config = dict(
    d_model=160,
    n_experts=32,
    activation='swiglu',
    moe_layers=[1, 2, 3, 4, 5, 6, 7, 8, 9, 10],
    normalize_top_k=False,
    balance_bias=False,
    vocab_size=4096,
    norm='rmsnorm',
    optimizer='adamw',
    beta1=0.9,
    dataset='wikipedia_en',
)
Below are experts of layer 4 (counted from 0) of a mixture-of-experts language model. Rows are named router (the router's row for the expert), gate (a neuron's input weights, with its number), up (a neuron's input weights, with its number), down (a neuron's output weights, with its number) and show model dimensions 0-159. Each number is 128 + 24 x the weight over its row's rms, rounded and kept within 0 to 255.
After each expert's rows: a language model's description of what the expert responds to; "comes before" lists some tokens at least twice as common just after its tokens as in all text. This comes from a sample of Wikipedia text that the model never trained on. Tokens count by the router's weight.

# expert 21
router [100 170 117 148 142  91 116 119 111 106 141 170 166 126 116 137 140 154 132 129  80  90  97  90  94 121 127 100 165 141 131 119  92 107 119 104 131 154 145 130 140 127 117 154 137 129 179  93 156  96 139 122 146 125 148 133 126 132 200 111  93 134 121 158 142 126 115 139 116 147  93  95 107 135 144 139 129 172 160 109  99 136 126 133  92 153 150 128 148 126 133 165 117 142 144 126 148 115 154 141 142 107 112  95 145 151 113 150 121 124  83 146 121 134 158 109 124 145 117 122 152 120 125 104  71 142 136 132 172 127  85 182 127  79 113  75 109 143  84  92 102 157 148 112 121 149 137 110 102 116 177 161 115 125 106 123 129  99 164 146]
gate0 [136 119 120 163 168 127 100 137 141 123 146 110 117 113  94 172 137 118 145 113 140 148 135 150 126 140 146 102 141  66 140 169 111  78 156 115 117 163 165 105 118 140 179 156 135 103 117 167 115 112 122 119 138 160 161 150 134 133 142 130 108 144 101 147 128 123 130 124  96 114 110 165 184 150 103 127 114 123  91 103 148 111 106 125 157 128 115 109 104 100 137  98 133 115 119 170  92 126  76 133 162 149 119 192 118 113 126 125 150 136 152  91 150 123 172 146 177  83 155 123 151 107 143 114 141 140 124 159  98 159 120 126 108 100 132 138 137 144 126 127 148  85 109 116  77 105 113 145 108 111 135 111  92 112  89 132  95 172 116 115]
up0 [117  77 169  90 148 155 126  98 151 154  92  86 119 155 150  90 149 103 124 147 175 124 107 147 113 160 127 161 129 146 120 127 177 127 135 142  96 111  96 133 139 112 156 109  89 166  98 166 156 153 116 145 100 123 109 115 169 104 110 111 125 127 137  95 110 121 124 118 117 148 168 172  98 142 120 110 175 136 103 161 145 125 134 154 107  93 133  99 149 140 167 122 122 120 150  96 159 132 163 107 126 131  99 116  87 127 116 140  98 152 172 116 136  95 113 143 119  97 110 132  99 147 152  97 128  90 117 109 140 127 179  90 169 155 138 161 100  97 113 107 156 146 101 150 114 115 150 134 131 165 120 116 121 151 111 103 114 116 114 137]
down0 [151 124 151  63 126  93 120 160 107 146  82 135 140 110  79 138 107 134 141 122 133 139 125 136 139  99  94 101 149 139 126  79 164 125 133  99 116  95 175 131 133 101 124 138 105 172 123 116 170 162 137 156 155 120 157 109 113  89 133 122 129 113 136 164  82 121 151 138 109 107  90 115 154 119 156 143 121 154 115 109  94 140 166 124 148 125 119 115 137 130  92 125 124 140 143 146 120 114 129 128 128 123 155 144 166 108 146 181 129 116 127 198 149 157 103  91 166 138 164 140 118 116 132 144 148 160 156 147 110 101 147 165 104 137 111  99 116  94 144 131 120 125  57 148 118 121  82 132 124 115 106  86 167 102 132 135 116 130 138 115]
Description: Third digits of years after "20" (2016, 2010, 2004), other digits in number tables, and pipes in career-stats tables.
comes before: "0", "7", "8", "5", "6", "4"

# expert 8
router [ 72 141 134 127 135  91 139 105 107  94 115 128  97 110 128 156 114 162 139 126 147  61 126 148 127 136 159 138 161 123 144  98 111 124 166 101 112 160 158 129 122 156 136 141 144 164 149 118 149  80 164 125 125 141 135 147 134 170 140 120  98 134 138 125 147 144 151 143 105 156 137 117 136  79 145 169 125 152 171 135 121 142 112 137 122 162 135  95 111 129 120 144 140 137 125 120 101 141 129 182  96 111 174 139 167 139  80 168 100 106 114 138 120  88 150 156 115 152 102 149 150 124 114 119 138 142 140 118 157 114 133 167 131 137  91 123  92 117  96 134  66  98  99  99 160 112 157 123 109 100 128 171  84 130 163 108 150 114 152 114]
gate0 [ 84  94 128 143  96 135 133 105 135 135  66 176 121  98 145 149 120 125 162 138 150 133  94  90  59 104 119 174  94 130  95 138  88 159 105 138 170 145 155 121 171 102 162 108 124 122 139 134  95  99 130 139 134 127 118 123 157 105 122 162 153 103 181  95 134 144 162 127 123 153 121  98 131 124 176  91 108 110 110  89 155 138 122 124 172 136 146 136 150 111 104 113 116 189  84 133 110 125 175 138 149 122  91 148 120 137 179 112 134 127 118 139 158 132 127 152 145 136 119 145 119 136  99 154  94 108 140 142 119 113 105 132 171 138 107 131  89 114 122 150 148 129 110 130  90 136 124 125 125 131 124 144  92 116 144 150 118 123 137 111]
up0 [134 119 140 124 120 133 126 146 176 120 153  98 109 119 129  54 132 175 132 137 132 109  89 111 128 134 171 132 119 160 107  91 141 162  87 121 104 124 122 150 148 160 130  85 164 117 155 129 120  95 111  86 121 152 100 115 126 143  99 144 156 101 109 141  94  84 176 140 145 170 167 109 110  85 111 149 131 108 152  76 113 133 111 153 167  93 103 115 135 124 109 128 135 161 124 135 127 159 127 141 103 151 153  90 126 155 104  98 117 137 137 113 102 144 131 116  68 129 144 142 109 156 128 132 127 135  94  78 150 119 162 129 132 149  68 117 141 127 138 150 150 171 109 134 181 117 134 121 135 158 130 126 123 146 112 113 116 143 143 128]
down0 [151 158 141 152 120  75 114 130 133 153  90 149 138 143  69 127 132 108 124 110 107 134  94 155 146 155 134 137 135  64 132 127 151 112 101 118 153 121 109 100 114  82 141 135 132 109 124 115 157 167  92 135 131 168 136 117 127 133 117 126 159  82 122 138 143  94 141 107  99 121 119 147 136 110 132 129 117 132 116 101 150 135 146 168  96 123 149 132 129 135 130 120 136 109 131 166 113 108 138  93 191 101 176 151 113 150 110 154 163 100 121 191 107 120 122  91 138 146 134 134  91 133  97  73 141 177 140 158 132 121 131 123 147 149 128 106  75 118 138 127 174 129 153 134 157 130 122 102 156 164  73 116 143 134 159 128 131 135 108  89]
Description: Spaces, digits and commas in statistics tables, plus commas after dates, e.g. 10,218, "1913, Reuterswärd", and first letters like Z(vonimir).
comes before: "1", "2", "3", "0", "4", "5"

# expert 0
router [ 64 133 172 144 140 130 134  74 136  98 108 126 138 154 133 184  93 170 115 108 111 130 130 107 124 120 133 140 144 121 146 126 118 134 114  74 145 132 145 105 123 120 107 132 143 128 105 101  97  96 163 134 121 148 164 166  91 117 129 148 107 170  97 152  96 130  92 129 124 127 115 120 150 121 157 192 122 138 172 115 140 141 139 135 114 105 134 120 118 119  93 108 150 117 122  97 130 124 130 163  91 121 151 159 142  87 133 141  77 159 149 126 128 101 124 134 131 168 127 164 154 117 135 121 141 136 126 109 119 136 150 154 160 115 105 135 115 119  72 155  99  80 155 103 159 149 136 130  94  77 155 155 136 109 166  94 157 159 108 120]
gate0 [122 120 109  89 121 120 132 126 143 133  94 128 116 136 135 127  93 121 124 106 125 162 189 125 136 102 151 113 110 147 104 163 116 120 150  89 156 109 161  70 118 113 136 127 118 164 136 111 147 140 124 114 107 129 126 102 120 113 155 136 135 141 137 147 132 153  53 149 170 112 143 116 146 152 125 140 167 146 124 139  93 136 108 117 131 117 101 108  55 160 150  86 119 163 139 169 177 150 127 132 141 135  91 164 136 117 128 127 190 163 196 147  97 123 103 132 128 109 117 143 127  98  83 111 153 118 131 130 113 130 140 135 115 114 126  84 105 128 148 124 129 173 134 137 148 148  94 134 116 123 141 127 124 132 139  91  77 122 168  99]
up0 [144 127 148 159 112 142 155 100 135 122 108 123 139 134 138 181 124 114  98 109 130 121 129 108 163 159  95 125  79 107 136 113 110 117 105 113 123 140 111 123 140 137 111 145 111 107 162 153 132  84 133 129 163 127 156 133 108  87  90 140 118 131 112 146 119 149 143 140 109 139 149 150 109 107 110 115 106  74 132  68 110 158 166 188 162 157 128 100 121 143 106 113 158 152 150 139 110 133  78 114 123 139 127 107 136 129 142 139 114  96 146 102 187 105 149 115 134 157 113 137 156 143 159 178 150  95 115 163 114 142 150 108 166 110 116 131 173 110  86 138 104 114  85 128 134 151 126  92 123 138 137 118 179 123 107 102 178 164  97 114]
down0 [135 167 147 146 163 145 124 105 123 117 132 125 139 117 172 114 136 111 101 149 127 119  95 115 115 100 118 117 135  98 132 155 121  96  86 148 145 140 147 109 126 113 134 120 118 138 128 119 151  91 182 159 118 101 114 129 147 104 179 135 130  82 113 109 122 147 149 124 112 140 131 161 168 128 126 142 127 134 144 109  97 183 137 109  93 145 129  99 147 110  94 169  93 129  56 116 122 130 126 155 148  56 109 118 130 125 144 166 145 100 116 113 117 122 119 152 132 139 102 138 127 140 143 149  92  65 128 146 121  62 140  82 112 137 162 108 151 163 129 154 144 148 123 121  78 170 143 115 112 135 154 134  96 127 176 131 147 147 141 136]
Description: The articles a, an, A after a space, parenthesis or preposition, plus single digits and capital initials in tables and stat lists ("with a", "(9)", "(NED").
comes before: "9", " |", "–", "0", "8", ";"

# expert 10
router [123 152 138  98 132 127 101  93 145  99 140 155 140 133 136 153  74 164 133 151  79 124 118 128 114 102 122 140 141 134 153 130  94 156  95  81 128 118 135 159 148 171 134 134 161 103 119 104 149 130 147 122 113  98 117 157 115 168 143 105 130 144 141 114 125 145 160 179 142 122 133 133 114 118 141 186 131 160 140 127 144 148 103 169 125 132 130 164 150 131  95 158 129 126 155 124 135 108 127 144 163  61 118 129 151 108  85 164  90 122 125 101 112 119 135  89 133 127  82 144 132  87 129  94 144 170 128 139 153 120 125 146 140  88  63 144 105 114 120 133  84 100 163 115 164 171 127 112 155 126 154 125 100 101 119 121 169 132 138 141]
gate0 [125 112 137 146  81 138 156 130  99 118 102 166 148  88 168 137  96 147 114 116 140 123 118  94 111 142 130 157  93 126 140 112 100  90 101 155 129  98 164 143  81 103 102 116 140 139 146 145  82 171  94 112 145 162 153 145 126 150 127 117 165 155 147  91 110 139 143 143 116 155 104 141 162 105 112 155 160 145 125 151 155  98  90 124  97 140 136 108 155 145  99 165 147 126 110 120 128  99 142 130 137 111 134 140 126 123 102 129  78 199 133 113 141  76 118 128 150 151 134 110 142 136 101 145 148 112  92 145 108 114 110 105 139 144 160 139 109  84 162 116 135 156 125  98 112 110 160 107  98 102 176 137 152 108 151 136 179 133 108 124]
up0 [ 89 143 125 122 126 131 163 133 107 108 166 128 193 162 116  97 145 178 132 145 123 146 131 167 141 131 156 129 173 144 100 120 133 162 141 152  93 159  82 119 130 138 109 102 120 154  91  91 135  81 120 114 127 135 120  83 132 129 131 130  90  84 141 152 118 139 127 114  94 136 156 125 126 119 143 116 107 111 136  95 115 158 127 106 130  97 110 122  79 154 115  67 136 159 132 149 125 145  99 174 126 126 119  98 139 127 130 149 110 100  97 111 136 170 154 134 141 153 120 164 129 167 120 122 176 128 150  94 113 125 137 155  97 177 110 151  97 114 125 103 149 156 102 106 127 121 148 138  96 171  88 106  91 160 123 127 105 127 142 123]
down0 [153 167 103 142 131 215  80 120 141 158 132  90 135 163 115 152 121 119  53 145 126 118 149 152  81 143 161 134 124 126 124 148 147 120 109 163  92 161 139 129 154 134 165 131 125 130 185 104  89 127 158  98  83 105 104 164 102 118 148 114 137  95 161 182 130 107 130  99 101 158 127 100 128  83 104  71 142 122 102 139 141 142 111 126 120 115 127 133 112 104 132 132 130 122 164 145 126 128 137 145 117 120 119 145 130 103 128 158 147 127 100 132 128 164 106 104 133 145 121 123  96 161 130 107 132 160 118 126 123 115 145 139 136 107  92 120  85 160 131 127 147 133 135 169 153 123 112 113 133 102 101 130 125 145  79 118 128 165 148 131]
Description: Line breaks, dashes and field labels in infobox and taxobox lists, such as Coordinates, Died, Scientific classification, Genus.
comes before: "-", ":", "=", "\n", " Born", "=="

# expert 17
router [111 172 149 158 116 100 112  88 117 123 101 132 150 130 155 114 140 168 157  99 126 145  86  97 104 143 124 128 184 130 143  52 113 158 122 105  92 136 113 119 154 144 119 111 132  77 107  88 103  97 127  80 132 142 135 149  94 126 141 154  95 159 139 136 133 117 140 140 104 149 144 101 125 105 160 176 137 133 173 126 131 115 159 123 108 100 165 119 116 141 106 121 149 140 126  99 128 105 151 156  70 128 143 127 141 133 121 182 101 137 115 115 104 106 142 150 130 139 127 160 120 136 126  96 147 152 149  99 149 106 119 122 134 116 119 143 126 148  59 132 112 102 164 107 154 126 129  93  84 123 152 157 129 120 170 128 115 120 107 167]
gate0 [109 110 158 102 144  75 126 153 143 117 179 167 148 108 126  99 137 119 151 119 134 167 102 136 105 126 150 134 130  85 156 112  67 130 171 111 145 171 103 122 107  84 170 128 109 119  99 144 145 135 117 149 130 145 118 106 144 144 177 121 108 163 165 125 134 116 134 106 109 141 147 121  94 109 139 146 169 129 112  94 110 111 182 166 159 108 129 106 117 153 111 109 104 121 107 128  82  99 115 134 129 156 128 111 107  97 143  99 130 167 165 103 190 134 118 114 164 111 134 116  86 126 135 104 148 108 110 139 126 179 144 134 112 121 140 148 123 117 131  79 137 159 132 130 120 101 123 114 147 132 119 147 135 137 168 144  84 103 107 158]
up0 [154 128 127 134 110 142 174 176 103 128 115 143 144 155 107 126 133 142  71 148 163 112 163 117 129 151 152 140 138 162 128 119 165 168  91 130 119  84 142 137 156 135 134 121 137 140 136 122  55 157  95 125  98 148 122 130 132 104 110 111 142 115 121 154 103 106  97 119 164 128 149 165  72 111 120 110 123 122 162 111 107 164 111 108 130 181 112  82 171 104 139 133 111 127 129 129 104 155 106 109 182 138 175 149 118 171 148  98  83 109 151 156 131 140 121  90  99 157 124 115 121 131 112 143  93 105 123 105 103 118 137 147 146 155 119  91 130 126 153 116 127 165  93 132 133 115 130 116  93 136 116 123 174 114 110 132 138 171 136 127]
down0 [130 150 116 113 128  89 116 129 135  71 186 129 105  88 153 116 121  85 148 156 104  82 109 129 155 137 122 107 144 114 115 143 155  95 171 117  79 142 132 148 102 133 159 158  81 107 160 155 111 119 163 156 163 138 107 134 132 143 119 107  76 111 135 135 133 154 111 158 127 146 116 157 127 148 141 143 118 146 115 133 121  96 147 137 111  95  91 115 139 109 117 155 125 145 144 172 149 122 141 128 116  83 119  96 126 127 139 132 147 147 133 134  83 115 126 126 132 128 155 146  95 140 160 164 124 158 179 147 172 113 100 141  85 131 118 131 153  71 144  86 143 168 120 114 137 144 116  96 125 144 140 162 121 114 165  91 154 124  99  95]
Description: Final digits of years and the word century after ordinals, e.g. 201-2, 198-2, "19th century", plus sentence-opening In/I.
comes before: ",", "1", "2", "–", ".", ".\n\n"